Weights of a small mixture-of-experts language model, trained from scratch on English Wikipedia.
Size: 11 layers, width 512, vocabulary 49100, 148M parameters.
Experts: 320 squared ReLU neurons an expert, 2 picks a token.
Training: a variant of Adam for the experts, 538M tokens, 3956 steps.
Below are experts of layer 4 (counted from 0) of a mixture-of-experts language model. Rows are named router (the router's row for the expert), up (a neuron's input weights, with its number) and show model dimensions 128-255. Each number is 500 + 40 x the weight over its row's rms, rounded and kept within 0 to 999. Numbers have three digits each.
After each expert's rows: "gets" lists some tokens that make up at least twice as much of what it gets as of all text. This comes from a sample of Wikipedia text that the model never trained on. Tokens count by the router's weight.

# expert 19
router:535458541430536533555521475490460531484578522546490494410454478510513538477480503442533441512464452517453448447479430520564466514544511548532473482519525476593541496496446447496441492545527526520439532536524528432549498482432536525528431581499508400452455522531487508556505457460521513469513507440525480463465489454363525526499493459507534533491449511520496504484503471482458498483492
up0:441530522488491469456561559541492565530494515507428517450454528477512591441548464503521480570536430522492459516456455515520474506525505539519563483509470577440462508480530507467492475525490525544468508488553490469521466367523508504558498524525482446473540523520545528509566417475554497481524596519554525499522457551466542538515498556480537479515561517521523466482523538528483491468479
up1:532507487519460552524485521552426518538489490465523490431499536455388504435560607514550510514540455565427473534455486539493562511515524530515483534464487523484514461548485498467489450463451522488533564472584510549564458455576497514470466474442473520439526411434527540506499481487513488508487513496500461521517513529518532484542525445534501479512537534524508512460543454486458412461522
up2:540533484482492569527430436466491497461533491432498543513501498486525430507476492490506468518554493518489519506517517472494491419538541545613554461460453566449530482427452482506553481432521493480575450534500535418527509446470573512520408559464522493497481517511590580468484490496495542557531560543493452448468518521501483433492530468533503484478510502445545469477536447522458468554529
up3:438432492478509575579501423505533437524529489479514514615555469508494548449526524502476461557476535524474545483473470500469521530495536513500502534472604532482478505555506516477521477552527516537493491530456524485439500577437512525504474472524510502505529501457461518502442522393520491492499500541493501490419530481540541498483473478458484480488463438502404421439437519455546450526470
up4:493446498501544538421492466486528436518563512568526533517490510574515550466471492507479457470597549538451453518483482525548473518461529558567518501485474464466477494479461517486524532496450625463433505477488481504509502403505485516490476573448541448515498516500531528452557423463472508481473502503569435506511510508475470471552446508558481462519467460468549490529489466482462464570457
gets: "\n", "\n\n", "(", ": ", "; ", "/ "

# expert 11
router:507454458519557499542440466513469485477506445462571526524508440518501511512421533421505420519504485476493495476445467578534505440500475562483479494438517485525574475495430431437485454507494544476482469514461524488458460403494541472484508501548482474462463554507540524487445433487520471407539582521498449422457500528447545596546510518486564519450492510462530569466505508520487455583531
up0:427447507523444508485447532491581482552556445522522451479480496383489446512461527440486516482491484404425478497546563521546515472577519519508535459422503514509486558491525540502484548543466496465502495538507468492524504554461462601545440527509545498476552510483509609538502552487514515448587481471520494456464531510509521400470478517471500499477442457462451552480426479431460467458485
up1:545452488563542508513547525599504527482469472513473518473501479485409492447509543443499472512483508510532539441481357559565540544515501491519456487445462519456498489547499471579506482561451527501475539507513505426552501499506456516433510557454490422528545516446486508488495505524468503499501533498541471384522482496487473529540415468517502556426504521536458475505530523505460412513553
up2:489479540400519489486554490419508486478534516556527483517492465472525496500420565544498514555477379489482547547504425510471501442606467434559452531533477501443471553439463467503495512497497445518555431466515459531431525537464577550514524514506531546471464511467522442527547483490574416521475522485452538482470415454475428537534529506527510485526438517492533489472491524507497501476559
up3:557466492506531587537526527521520472501486541503526470503486412502554475475440488550509561511531471500535517516463490559438515487544485473581527497431537583510488470516523515462494480473506528490554480507608480420530463448526543585503484576477481527517552494434526493502448497477565459583461454451476477494435442485433445466476556539511537500466516476562519548487548471515554447520508
up4:461514528459512567504492497437454508436559543484479461505518526526576561528482486434458487464518489495563467448515468517507504551528472446482516431426489503481533544503456525561510469518453461458451523540430519526471516493521595548509436473505553484454475492537473499527483471439589442469552503470512487484556538539551486593504548549493498465453543453541515538533473544487437513493452
gets: "|", ")", ".", "2", "==", "4"

# expert 12
router:527484526438549523530494443488445563438543465520508490505455485476456474461477452474484477539481488466466486473453456519538425499556527536539510439537500443470493469455447444448484433523512591500457516537492482454525562495452548425489482529514499428508453572562530566528528487433528441479501507462513468452460524493380530511495442437457531522465439513492520444516480447553413465467473
up0:523524459507487530417592527554565532461433533482462498481570512500505465520453521421482535495467526500421481471525511539484496521447528529510462527525519458450519540535508499481546489464599533558547516547488516515512499465445545492511425547479566449501501536439516527524569537509522532470491528528536494519521520520479513500502531488392500496505490470493502423509518602534474527518527
up1:529523415486561509524574408513516451517566499496469414496448519434454491536462486497502448509438473506516558421521533518533523508569522472511476526520471508501546522507527553504500552580542462548452494574538499475472478500501414568467498494537512513524519539567541479556485502493470542524462491471491485538506485541497490518416482404498487452573403477471547508397489485477419504494496
up2:476468577486528522533511476449510530502488502523548504483510492489522533511462475506469486537438537461471363467494500486499409524572500507498546465506532477486521491477484499455469472519498519547462530455521562455480564520437537451466488540487472431474527517611511559454490468495516431504421548396487526518516510522423527564511464459453539454548433501535462491540530470463541485485618
up3:500445480520542456510521553446556544443554499495534491488457537489459571494562436526519473511419449526485490479488487495538491419510560530553516459395441485493469516449408536560497492499422562569469492486477451436492515499596456493500490513550535504528514492524550560458497511541516471537533440455512481492457526455457550466538462463517503470428503587493431514508566490564517516525469
up4:491433510544391471571488444539451552501607474526537505534519515463448513486554490503501505480438532454496487533510541532588462477525520491505539493527448557464463507487487450491511554517558498525490539482407466545510505459443544504497532473495524456504483567432526539455458512502489575427522504506538514468582475533477476494468403450542465525506460557472469530504487437570449523491545
gets: "of ", "that ", "with ", "all ", "which ", "by "

# expert 4
router:538495559523517551599471472461439437486646448480549481504418506482474544475500489498504469525485525460479452489458410515535492439523490534514468450437512433535535485437418451471491446546533525453491538528503447441558534487495530510472443587446549454414451526524511569527545472506534503446491540436490448468441504493467458541483458491533500446533467430559439471416461449537483433461464
up0:487530476519508524478493455486515483552505452475508499538509452517517516515536440460505519483473514511497482445548403542525467435455602522502566451489526511537591497510477532445437465487542512453480547470417433492481492508519540494494483499542569495476444463508540581544520477508489506441553471522550445482478486473493520596464452524423509441464527441514447514543588446501466467426522
up1:456438555456500464535543483446485515414489492585525490559495513506507514498513500379452448564524538537489537483522487578496507516492531518541516510565485468511469478481511511416459442491469505572512572478464534438494536431502466467461483536451462471531469533440435529531503427511541513516487511499455496362502589498433502439556452481546489508518400490485527524482528445484432513490490
up2:501535538518580484483556456514520529528514422481480473508501407469500486493477544490463520522531456498478422565393486517490443535439482481499510560435551497517479493493516492485512475552433492518523471474521497502494438474470498494545480532522569529490488451469566551476485471509513493528467516512433502430519536522504462442590518517434458506439477526458518500484507565514530482505468
up3:484490496513466519592537569514528490486544474424582485497473494462470464498505472437474559513449479528464476400496476525562487470532440475460448439420483497475504454501444525481507494547538518451455452549517532467486542459491497565399433450551473470465473484461507552574517510493493370447466520520496373485490567547548515547528456535461478465531525495447590510472513529514467442491456
up4:517482454569538524523493539518420508473539534466482508517486444464481524520456500477537505447509474556476465564469436496473599547451478534527466577451468446504585483476494466517440507450579478479505516543500472422478537509496415456485514510557461556498499490532515543501504529541462478572491554504465481494448520495507462542478492519511533525441518516480463497496592443522519520510523
gets: "\n", ". ", "The ", "In ", " ", "As "

# expert 15
router:434500541504491511563484476469426500423515432546461499414470452465424512512496481543558477503418466491480477465429408501532422460490514527534475408462506449473544477460455449512529407482519579418467470497416453474468516482478516442361476532529535464451507520480486515520435497496478461465485467433548462454487521514494491540535407512459460492458473490471476410484498478518480512509461
up0:462471560520481546522449506471536536469461462512505474425528462422522488504486507486542481542565422499438530522463427528564514507579517450533461478490505480511484534460503533447498514460495545480511454581523498572453560509508486439445485506610517451501544507461503499484587486495457418502502470435519470440456542518485485511471495485462496463530500489459486532511438449469466474492440
up1:464416485525555526531520536510486527496528507503465521454475474502529480467563513468556544484507521524502572511407495443461469473487506509550494456481480443528612531544553509473491455438554526500489455476571511542530501483504527488430465507479572605484475467477442488541469548459491447474518472545527468524492536557510451449521472504545487448499556572499441481509578465460503455539477
up2:473444563537519468469535471410477521424512452551513496476494489556469577460452523449460443500484452492472511480524471493481483555533481511497472548501497514480476509515529467399485562590508557503500420481538542402562444458582516422534572469496552523471467450537632522475509485502489514511493509486571489447529485537437521552528460514425463486489467512507514519512579528522523471480449
up3:468452561508561566555541535510498513521492467570467493439412502482541501506510594426482578527500444514463527481451485491550481481535547484522460420449463469468582467492471534497561495520554503522454496504542431522516559514499498460395395525465501518468485488460489502473524442480513427480501477546514507510439468534510445528527488481482419439502494526505507546549552491499415511448517
up4:540525517484546522531510556509482520543580408520498497567446436527524536501510485478498497572570506463435477444502495455458522470513520492568523419467507499523554534523452475551561463474522517495547513506550458500526493504456504470452472529503567475496486516502481486445507499487604458505526456466580488545433566546539433518477460524545464492477494521531463512477480444501516454513488
gets: "of ", ": ", "and ", "==", "in ", "-"

# expert 3
router:497497462471496533528534460511392525520545497488508467492488497427454530463463524505551475497491451481475489461470411519479450444486522473574516481468480516483472523423427490422489515502525511465529594502528509509545551461440506505438505488515488471529471501538552536527531481492541393471481574503477484503466508525427419498539497466493484542486508454509558525462481478545468512511470
up0:442487429453571492517461454517570532496481507551545523496479528492554496465495472459493496581476444484486556464504502586580529501508484492527498510522525468427460478489522440517517521473461513526499574460512494455466429424426573550553470513540534476526464517481501534509480495645478550534433465505467508472495503573505499436531536427390478466529486542506536473521590469566462502500555
up1:462471501501490486491553469474453441548523480536499572531453454506471561559478442483498514607501494435482450506543454495403534547430527549518563468482566423490532559558484427461478402461516537493546462502493465482505520431528504476552439487475599490448454569506496542544521529531473465500542444530553450470479520444494471499564479441552477477516579469477554515489479515464486445488544
up2:459524461472488490429566398462504482443491532565515443511425555497451527484469563452519546506477454550484443437459513548428502549525511478536535433543553402449521469537501450431516500491566474535547515444488420457450505510451465459508426525545548576542410525493481507588500509499491595450475436500508535489509580509501444471478520498492471551534537502508578433518525536569463524537544
up3:463459476509538536526556476596474497479507448540484453529474504479551454487504443416444546483441529503463465494480439499562499442586521476574557502459483543612525463478523381500471457504560472532470587513521490532527564491520481498522442568547503527485484500529493561468523469468483535510480472504546540439493518513454476485599429466475438539452500470575520518506478496617449407525559
up4:507439480511542603458498514478445512542471492545486529475534460487493540487482434441480487527509516489499456534504542522505517506492491495481513571421518496522482506514528508481443467486514475452502478497533536519533538484409517524461496540496486488558440518536504509524577502535435487471487472463440491415431526485415559574510547524519484474409542483508519524502558510489413484488510
gets: "to ", ", ", "and ", "is ", ". ", "was "

# expert 16
router:492445561495515480511511480452475526415542457473542485511476486522454516505487471449500464526506501469446491483423518545493419392584536547491523459502474459540523483464512455491459440485508538484404504528454447466531503472514574503482451490521536463533505509469498543574522471526534553477511540467506524445490562472448440519574404504474523482546501497457495477455531519506431523486504
up0:542511559540459558559509464508476520489555477467437483469515515484560473434482447480505508519519496504470482501497489593548555493444572527540517562522595467533558535512514545494537504531527557492528489544400497505459540462477504468466494498450460455484447503524547470483456482517505440558504550390564471463375484475447528493525474501541482478508495445530525507512489471423522548531492
up1:478475435527450479463530478503551496535515428468513564540499579456516526494439449463488541464522412481453475444515481490537526415507481477462507490548454406476513525560541467503490475494555513617507462472499481458559430498479573489540560526493506508494460508555577446555507439420494533475463500478457491536472556525454470485542441568482513507419476573525476465439528481581523516504526
up2:523483533472504526482449482511532533511559451468498516532514484453509528469466472526537505535530483510527580508456497513563437539509507531506497515434484459495575467503578483524527445505513487497501517440497521477529433491467536559522520540480510489508523473642489470522468419422451464519456482497531477475533526553509549644505500470428525505563495510511475461461472435488517465503512
up3:512522489548491546469500420492562523525534483501536550500537524549500556506467560486439481534515548473496436519476512532612431519503467471506524526490481522550495468487481496571504476631449494503498482517477525551442538464501484430525469479416486609451460507547517588555488475568530499506481485423456549492516530505453491496512529489441579561498443462493515500423517535486502446465459
up4:549509472485518514483427555544476597500556473485509480516554494479486513515499542536495443523460451521434540557515512515585529442560373532452481453429467538533512508525508477501517461495570533476523558522490474482571465474467494519529466588487600457466456489493458526515535421522525510466498530446613409523535619479498546525519506535546595440472487582454537562552516540502489418473522
gets: "\n\n", "on ", " ", "in ", "0 ", ","

# expert 1
router:431457517467565515503471492466465530506518478535528522452516457500461538478431508461499440567540436473430482408456417601533459483552524556526529517457490390511517514507486455487538446507505546515461507454453488476476549451423511489450475525514579438531538521464505530485532481474525505482465534455515494417447540499437550548552506458494531492458482613482479496498541494501440475518515
up0:492478469484477486473466502549581481523471478490513455474520537524531450529483561564503448538592571529488519544455564463484425489530489457549471406415514444458481548462456470489539530513528515488487465509496456491471565459528473468473471556467460477460485522528522534492503458475489535404496483489547504500506459472501485439554496487441468457504453488528570515511489500502461464453445
up1:531479379558514472490461469557523578407478499442516502483517454501567563560503507580490510534487478503490517507473485489470429506464527472506467466516522468473448484482529464439458424460544564517536530490490534552539558447510476460565419571433508466491445464471543542551497504517580509404534528499467505482462474427465519467528472539454502580486553511381550478507473527520538538499573
up2:558608528513467486499532460466420493509536526519557502515479453461537520446525533564544487514492447513531511544492466540457505536562493477474537552487506532503558476537498502483475567473489477539579481535498442484462531521500527524426500499514528460520513489441528582554476499508505512504468500551484479455516582518495513520495512481449550452543497550428551453543553448515511504493504
up3:527406519549535510500531463384530459509491527482508541465502454558506466493432460458514475535520487493492484532496466511518454452496433545504535555474457458557618554543432535468477546521526538464527586461485497487510465444504488493456495537474509587545471511462528548515459545451468529396422494520550451516480481513507566545493540512519485481411432478513522525483520488499468487516468
up4:512463564453489468463492469468423534552553499495452535561458535528496455441475481457453472528623493461515525506490385545436592502551455536519400530481486482472502440444491528529533438549520507510478534512484550495447454469505511567526487541527541465505518455478592442511513569536567537493429472546492473562471543393472469521477448417482524478513492542497482458453404563507502515550512
gets: "the ", "a ", "s ", "The ", "first ", "an "

# expert 17
router:472488464506552549543507471500440518502490468479552478494439472473475491418427463483506478526552521452481467468439375530539489408510482522506488499480499444502505498474496468414531503427525501533520501524484505462477536429518559453454461502513541517553463559494520544476497445548481385469457557453525527451470507496429457527451526492492567497486508471527537521524538459589445484516465
up0:427448459475482519521552506463490489534499527501509537451430430482544481493492441409511535481477496454435469509546483544413500505512557486494589543521546497459535469436490533458587480498489474508535457509451502489521542484542450498551493530507551538479535498513534477516492486473466519407480475485512456538359510502471498516554514552462526433518466473477493470475413468489494495498491
up1:482421516443475521503524470499505575480446471468480508497460471487478474462521534504492454524498483517452498500491444539473527474476468510501493545412530473482573479485522473485584493528466512454565502532463528443466496415591526559520494513483571485465549502451557521539549453491517444496500562521502455544473477541482482555471421556527468530531411539507538569441460540516465493555564
up2:441449495455507549466517434439381491458502466514551551477484478502503479514489548486533536522525478543448471406550492488498543465553525522539559469501463494566492497555473476507553535494550524491531467451462524478513472509499471425493445487517521504562422523497520546538539527467455499503502486514482512508488519521459451527461585537516524499507482566480506493537466487461503558506452
up3:531483457533549478538564463460502504551486542564507556533526445528429511414543492501465540479517465487513432544474484523419498557555478464460520519441530501495527491536493460472539521485464509516486488546411385516546505466453537458467417537530465496456447551554569542509475413477450496443479566567435467490476546563498596510515510535506457556508427503518537499524552520497468469560482
up4:514482513535490462502492430507445538478531534491503509520516500424464503545489475406543473447489466497558463487571454451531442496449555497486501490465423425505571557509502411477437477519525503490489482498535518529420476595516523453496438523509401530532492521611477538480486564491504534498383477480523569476502510474469537520519498492461471461493598509529493511538503470486511447517452
gets: ", ", "and ", "but ", "after ", "that ", "up "

# expert 2
router:522532487512551489547523452502488501477551502531525489476448478495452463455469440487518418517477468456501506504463469498490457414545502652567497455529489496492541449479503441474536415456512572541467534527459464441525452500449525475481479517519481449465463535518509562543472459469537509453526537472541482440495518537396428574513507506459553502507497509525497481514463432503500507513400
up0:479478493527557577537449459505485598415553486515471462431527428458498444552508533464507461527425490524406466521472486538566484498478482583556509480512495452501510489419476474556469482479603509442433494535518528537489491428462451491486544483544479543559478500514481591483511484438484431496446475416459453476471518478471449536564497521461478542571514593491515541520526528537498451429526
up1:490461495457555533528555524536505514465464578536555476528445512482614543443522510500554460588449438495546502491430497511503471550470486514554548547499512505462547521473542470482557528492540473519492507562527447478469506491523536454526448466552495521464487513411511456512457479500510493490552517531503484520504453481483489580454507497460527477506442473477490546413484561522536424598553
up2:548527479455492537556538486421461584573491499503554467514481456495479524476504517526540447514531538466537508471506439564543538408520544574540491458471518535522556497474560508520467493474518468480492470499522475444478469496520474528485485503503482479548433445429555575471526443456488466460440492500540498503497524490504427524505557407495492553462497511480499569576441504516529349526464
up3:572499455554479552468497506563391575509479533504464455453550552457531510511448535489540522473538426531480397482432450480522538543495509508546500477566514482475567461473512421489453539478530514534509500535497544438545463483491453501470535593542486492464467486440514554558507512480503451489480559496552421476539480537499428551426501489466542514469486544506498495485561461461469532565536
up4:507477483452520518506494551453521546461528458477504450480582540559483477505495506528567490502535496516456524531531498534465508568488532444543546565513567545446522619488513501474424467516504536523482480462579555458482461483531616510502508546515516422525492453528513458558457542536486453502533516495501513556543527471520474477510551545537510470465456562548538453504474483491443498602467
gets: "the ", "201", ".", "199", "9", "8"

# expert 10
router:498499598468521528543546468453441520486555520526512510426470492523483533486512541491559467515495515517488468458499408513543463427504515535516520446460546404549537495500476473512466428498490478495484562505488462444528559485460535524442438528536524461561494543489490572519554471507536500472466454373532472441452538507425401511532468489486552495450474444540514456460464428504477489450440
up0:457488475477496501540496441478481402502529519519493449468426475474485494437531502451544616509467534446534520468542491557511542468479483580504491546435496481425471461519464471442521475426488528501473460545425467440519518479503503548442449537430497512533530505428458476503472491437558470487486484481446480475453544444511568443543587526570487510474508431437490466480515428609539530519460
up1:468555503442514484493418504415468491456527502583446499472459495470418449421458458490411485516478481498513549511522461534554490430552505579526498421428513408436510406518383513481528455479479514599542521526529540438515524514460495508508457476508504463452523482470494542483543475575583432524443473455517435447439503493458502517492522477474451503547518474492544457520450563571536609526506
up2:478524483446465488486510510529447507528521530465505467596547465508442504488439470507552569437452439512409517477536477468497558509482521461540498544424519477446490475528489492431498491483467534523545499406530450391544501453474507476563491492404517495460496512436484483546394517464515519505480496477536490454450446500520508544456567521519471547507508521532577460541493536567483467555498
up3:559585557501510522427457467513511449518486516529565503480540425592448529495543475527515513505498399490489542411503499545464506436463471477456454501497516478499436512450442504502511506509458485487517517513490482564514501523473453510473499531472489548503501465494509472523491538500479477496503467497494520478426483483541483580455471530565459520534457498485485436584521393503550506476477
up4:503485487548572483474494459461476502488591537546463544480502473470562504506511549428565497501530441556449563456465444500516514508548487495547461522460467544488510553444525519477461510490528519474504491526520477629440515496535477521523563510594526508442452589526476439597483387582465500518495480436522504470467474556495476467531490467585492464489497548481487573486453416478524515530504
gets: "\n\n", ": ", "born ", "a ", "=", "with "

# expert 14
router:415470492515508539494480496490477480522526459500503448434448480461482556453482448478496464490452483440450455452434470523533468383496508511525547493457486472537511544486518410531531509510544494460457567436441461425562473489469564550507410524456511458504506492459511561548457463486498497483401532448478483502498532467455486551488453486507506548540501573525479514516560460541488506474475
up0:487536440457544592531536541520456540447540396494480495471499458474487539439461534458512524469497497442464439529524497533487495422546462564565501520530472531518461486487495479479462473528536500528431488491450478513527448467480521491464591476572485552491455493467602562487459519484571542446515520507537343426546568474458513517426479472486401451483520496592479585488456442509521479459486
up1:449510507557502496497517506430484599560478479457473525509510438464519477442460541479489437512546446516445500522525488453541524489510532526498528476533460443480571530507493454499490484440507591527491518530462455526542497484563496488467460570454542454484420467532566569527479524496500502451480555459465505467489541465509576506532501507564531442533470488501499510514445523548504467462541
up2:444475509425512462445552476508484516472570471475491491478500503449521466550508522437514481506509519487494572512566473510496542397465541471579503494442490465373527502454485512482488434506558495463526368557527500514503460470538493474529474519481478530492510507518550480536489496444520510493452483524568496502503468565481516489465508461495566411522431482491567528526547527519505435444484
up3:485503477454524512524482463450476530456557495498467498538519534546539529502464490452548403452491514503507569459571430520505531515510509507515545540453513472491486470514456531515422498462495493578502553524567435401511504425535516580522539597537476530479472492482467506462547522511582540492527503496518445516511513479455500473546454465531443449522517531492548478405428497525445532447492
up4:502479595476479489522547520506460520515523447447473499482540496552571443510431457506539525517494494509481454478513505522500549550436516610552418498522487486544505409473506526516463450412551583511539514523503490426479464507421493450495536418474560466475462483517496551530520530495548457495537560472558433480511479450461472520515562510432506573495463503591507505491434463504555459464508
gets: "(", ".", "-", "New ", ",", "202"

# expert 9
router:492479548441532527487512501467411515481500538496541528520485455515520535489455511484514466504442477435483527473500400494548514447561546476498491418464500471532553553454458464501526452533490552422486496481504476454535493485414527481446457484515547474507518528510489505506469515481528463484483509454505466486420514433490503561483506486503465515453456507546528584476513479515526571500488
up0:507483534575447515523479535476454476431496484453514426538431485482502433446475471532492521532470551538455509481467517461480476524516389481472505504397458433504588495485420535508525493507505578413547552530479465444475529494485498503476517548554511534424512497435480513461543526500528503468442543510566420451554524561542493514505469503512508529575438490530543593497483444554497496448487
up1:501455501488481501535469463475478431478466565487506517494431459459519575511463510453496534492505485487422589515505512484523547486558532489522521441411541410506483530516579517512537498475490491471481516575414518411532505475483491468452416500483540500516512515478512448493523431491500524468460480581595550478446462552519492459435505426541495569604436499509458528469471495572454519518521
up2:520482478549510513524505513527503576486550436426479530579539431399509532518476444515527522580561499473379567489490499454486542534506476548507457476500508530526496497492443491522504457481548515476473482556506530460531498501459422462531509460526462467554456457531521488495520435489497604467462499490519485478463512541485494500573460541512479529491466544551488516489507490505471487481477
up3:529484431494490504484532500542473485498529492555496517482485437486437530351428490472498536445523498482536511540413492527482509567494564472515553474426484503452451451486500470488457484589518530425451528546468545484480585462506521458572514531453547514436490465438501487517518513523430481475545451497512549467515486517505414529504509547530523505526542511493439425510502543479492511516513
up4:505500510519484562431453452495456485476540479598489459496506478506457508478443510567548474519532516531531539520460543463494472523487598463549531465502483518513517494395489478476570430558483525511573488543562472492475433508542513546419444460519527495472520466526481528533510465567498510556484462493474446524517480514461516537551484495442510493488486494548525468425481525548474539475398
gets: "- ", "| ", "-", "and ", "was ", "\""

# expert 0
router:503476545441542522500516440475487564431498500560546510478452419511515543468514523452495471490474525518518491439466468533564474463506500513444499441487536527549549462469459416507422517501522515443423475564450446457474499452519589456498437526562485485527422567506532532533445480507502446480467474436556418420504529448449535520490428445474561528442447477471529502491552484504454472508518
up0:507506548502531488514520512508462542442531515469469504438520444491528509483454504450535521481506508551456486417462490551506594479526519460530481489460510476595485439532503529521470466474550449442548476498492454468544505510520507453505485461566532392422486476462519493454495515516509511523470496505529483485476471540492604546496496538502554533463479557447464486518472520564482453442458
up1:521417481543512510551520457485486500498517490513525495532513420571496481489524512510474477526517409499504545483510471508530501480500503490535492489508585488512534498539574493422534494547565508529460453461446551526447523421519521447427521538481549426514496525473553477513406416527542460499573505529520521484451464497515477529496423481504562525463439495495541507482586402507526465542474
up2:467448453540478518510497514515498504525503574501569474513483497517455487492483410475535520536464473541501534542474490518519535498497534502573516463528531455522544530515464415508536536477549426484509542514477455490497498516496543487536487532464409549517508532558525520503447392427501499425522464453551435549540529484489501505484484462582500561509523603490486473523458527472500494481539
up3:513493488499421477460434540550402494532528529505539529493521526524529488465507475544434429464460473486506545453462516524505407458482529457579501540495495525504521417475474522558494501492546511501521519507496519524521507579510531469431464512503500500508557434530503491438503519518432447510551477476493546522448516486486453482545504514515518509496445529546476483476511471425518436415482
up4:565496543401566499542459453486548562506530477486514500446495461536499502544553505443468501586526464530460473491473448487498525522532595536477426492499500476527438476473469488524514501492491574465498467509498485524588472481475517425420510496521493490558499588542474527595501506520558503513445612482503474482429568555474430481462420513446594478473381449479520519436500507499451506509433
gets: "| ", "\n", "; ", "200", "201", "198"

# expert 7
router:531445484490546518560535459432455521458607489468567468513479447481493584458501474504491492520509512504503473528388431544534466453474499498458485498510546482473508507475492482520504476546452499521513539506436529425485506462448546466545420508534486421469434520476501544511462492467511447449492491493485462514476561491421470497522524487529490504563496453492550453453435474452444471473503
up0:512531518470488557498489506485470486515548480476536522491533547450477585546493436516518436475504403570472525420560528511487521499461436563577482477477425588510447497491479481545429470496456575543449425513451370461555492521496546525515576594590479448530460447518512496483483505474515473548446455437478450439539519531444522488491469513476463492548474501583464522557459453496560519469509
up1:495530604500493578512510402503519459495475469498611482458427504486455529454517517478526491442576497508492516467435501482548505403470556515551483524486530486495502474429501522517426453493520518534536475530531523470523506469405481535519450502525542429502516548491480572569496499437490477474419512539488479471562386477515506497510540419561589435528491518430496480485518426490460439502473
up2:534525510506525528538469472568472486532477484594461459501520495538424553392395493489503501503570508396512475564482500554509496466591414485507501482480485476397481488490443452504574484483578492559523505513542505456554519481488475471375521520495490415537483475545480583475493490543495470521468531478483494449510490507452482504458521562551527593548439465496472414453514566423523485442500
up3:467477475481509478478493551538508497479519484475574511469501513456392570504559457372526494492483517499522469540471505441542444450487445546459522551506500531527433427464505459471484452505467565523431483481528493590432457482476538521450571507555499481536532543626469561500573542505479504455520521513433475462563451505471471482510542480519565517465458545452444457477476472529450457553447
up4:424422575474555504505480483467506505538513411537464510457441514543472456499479455554488513509505521509525468462496394449563494522570490534581524474437441463525534472477543478503460478505517504477468523501583510524531499541560485448518542510505518496465538475578539594609496523592491468470502548526415502497506567513478485533562451505514540557497405436544453493482517454591520471530472
gets: ". ", " ", "0 ", ") ", "2 ", "1 "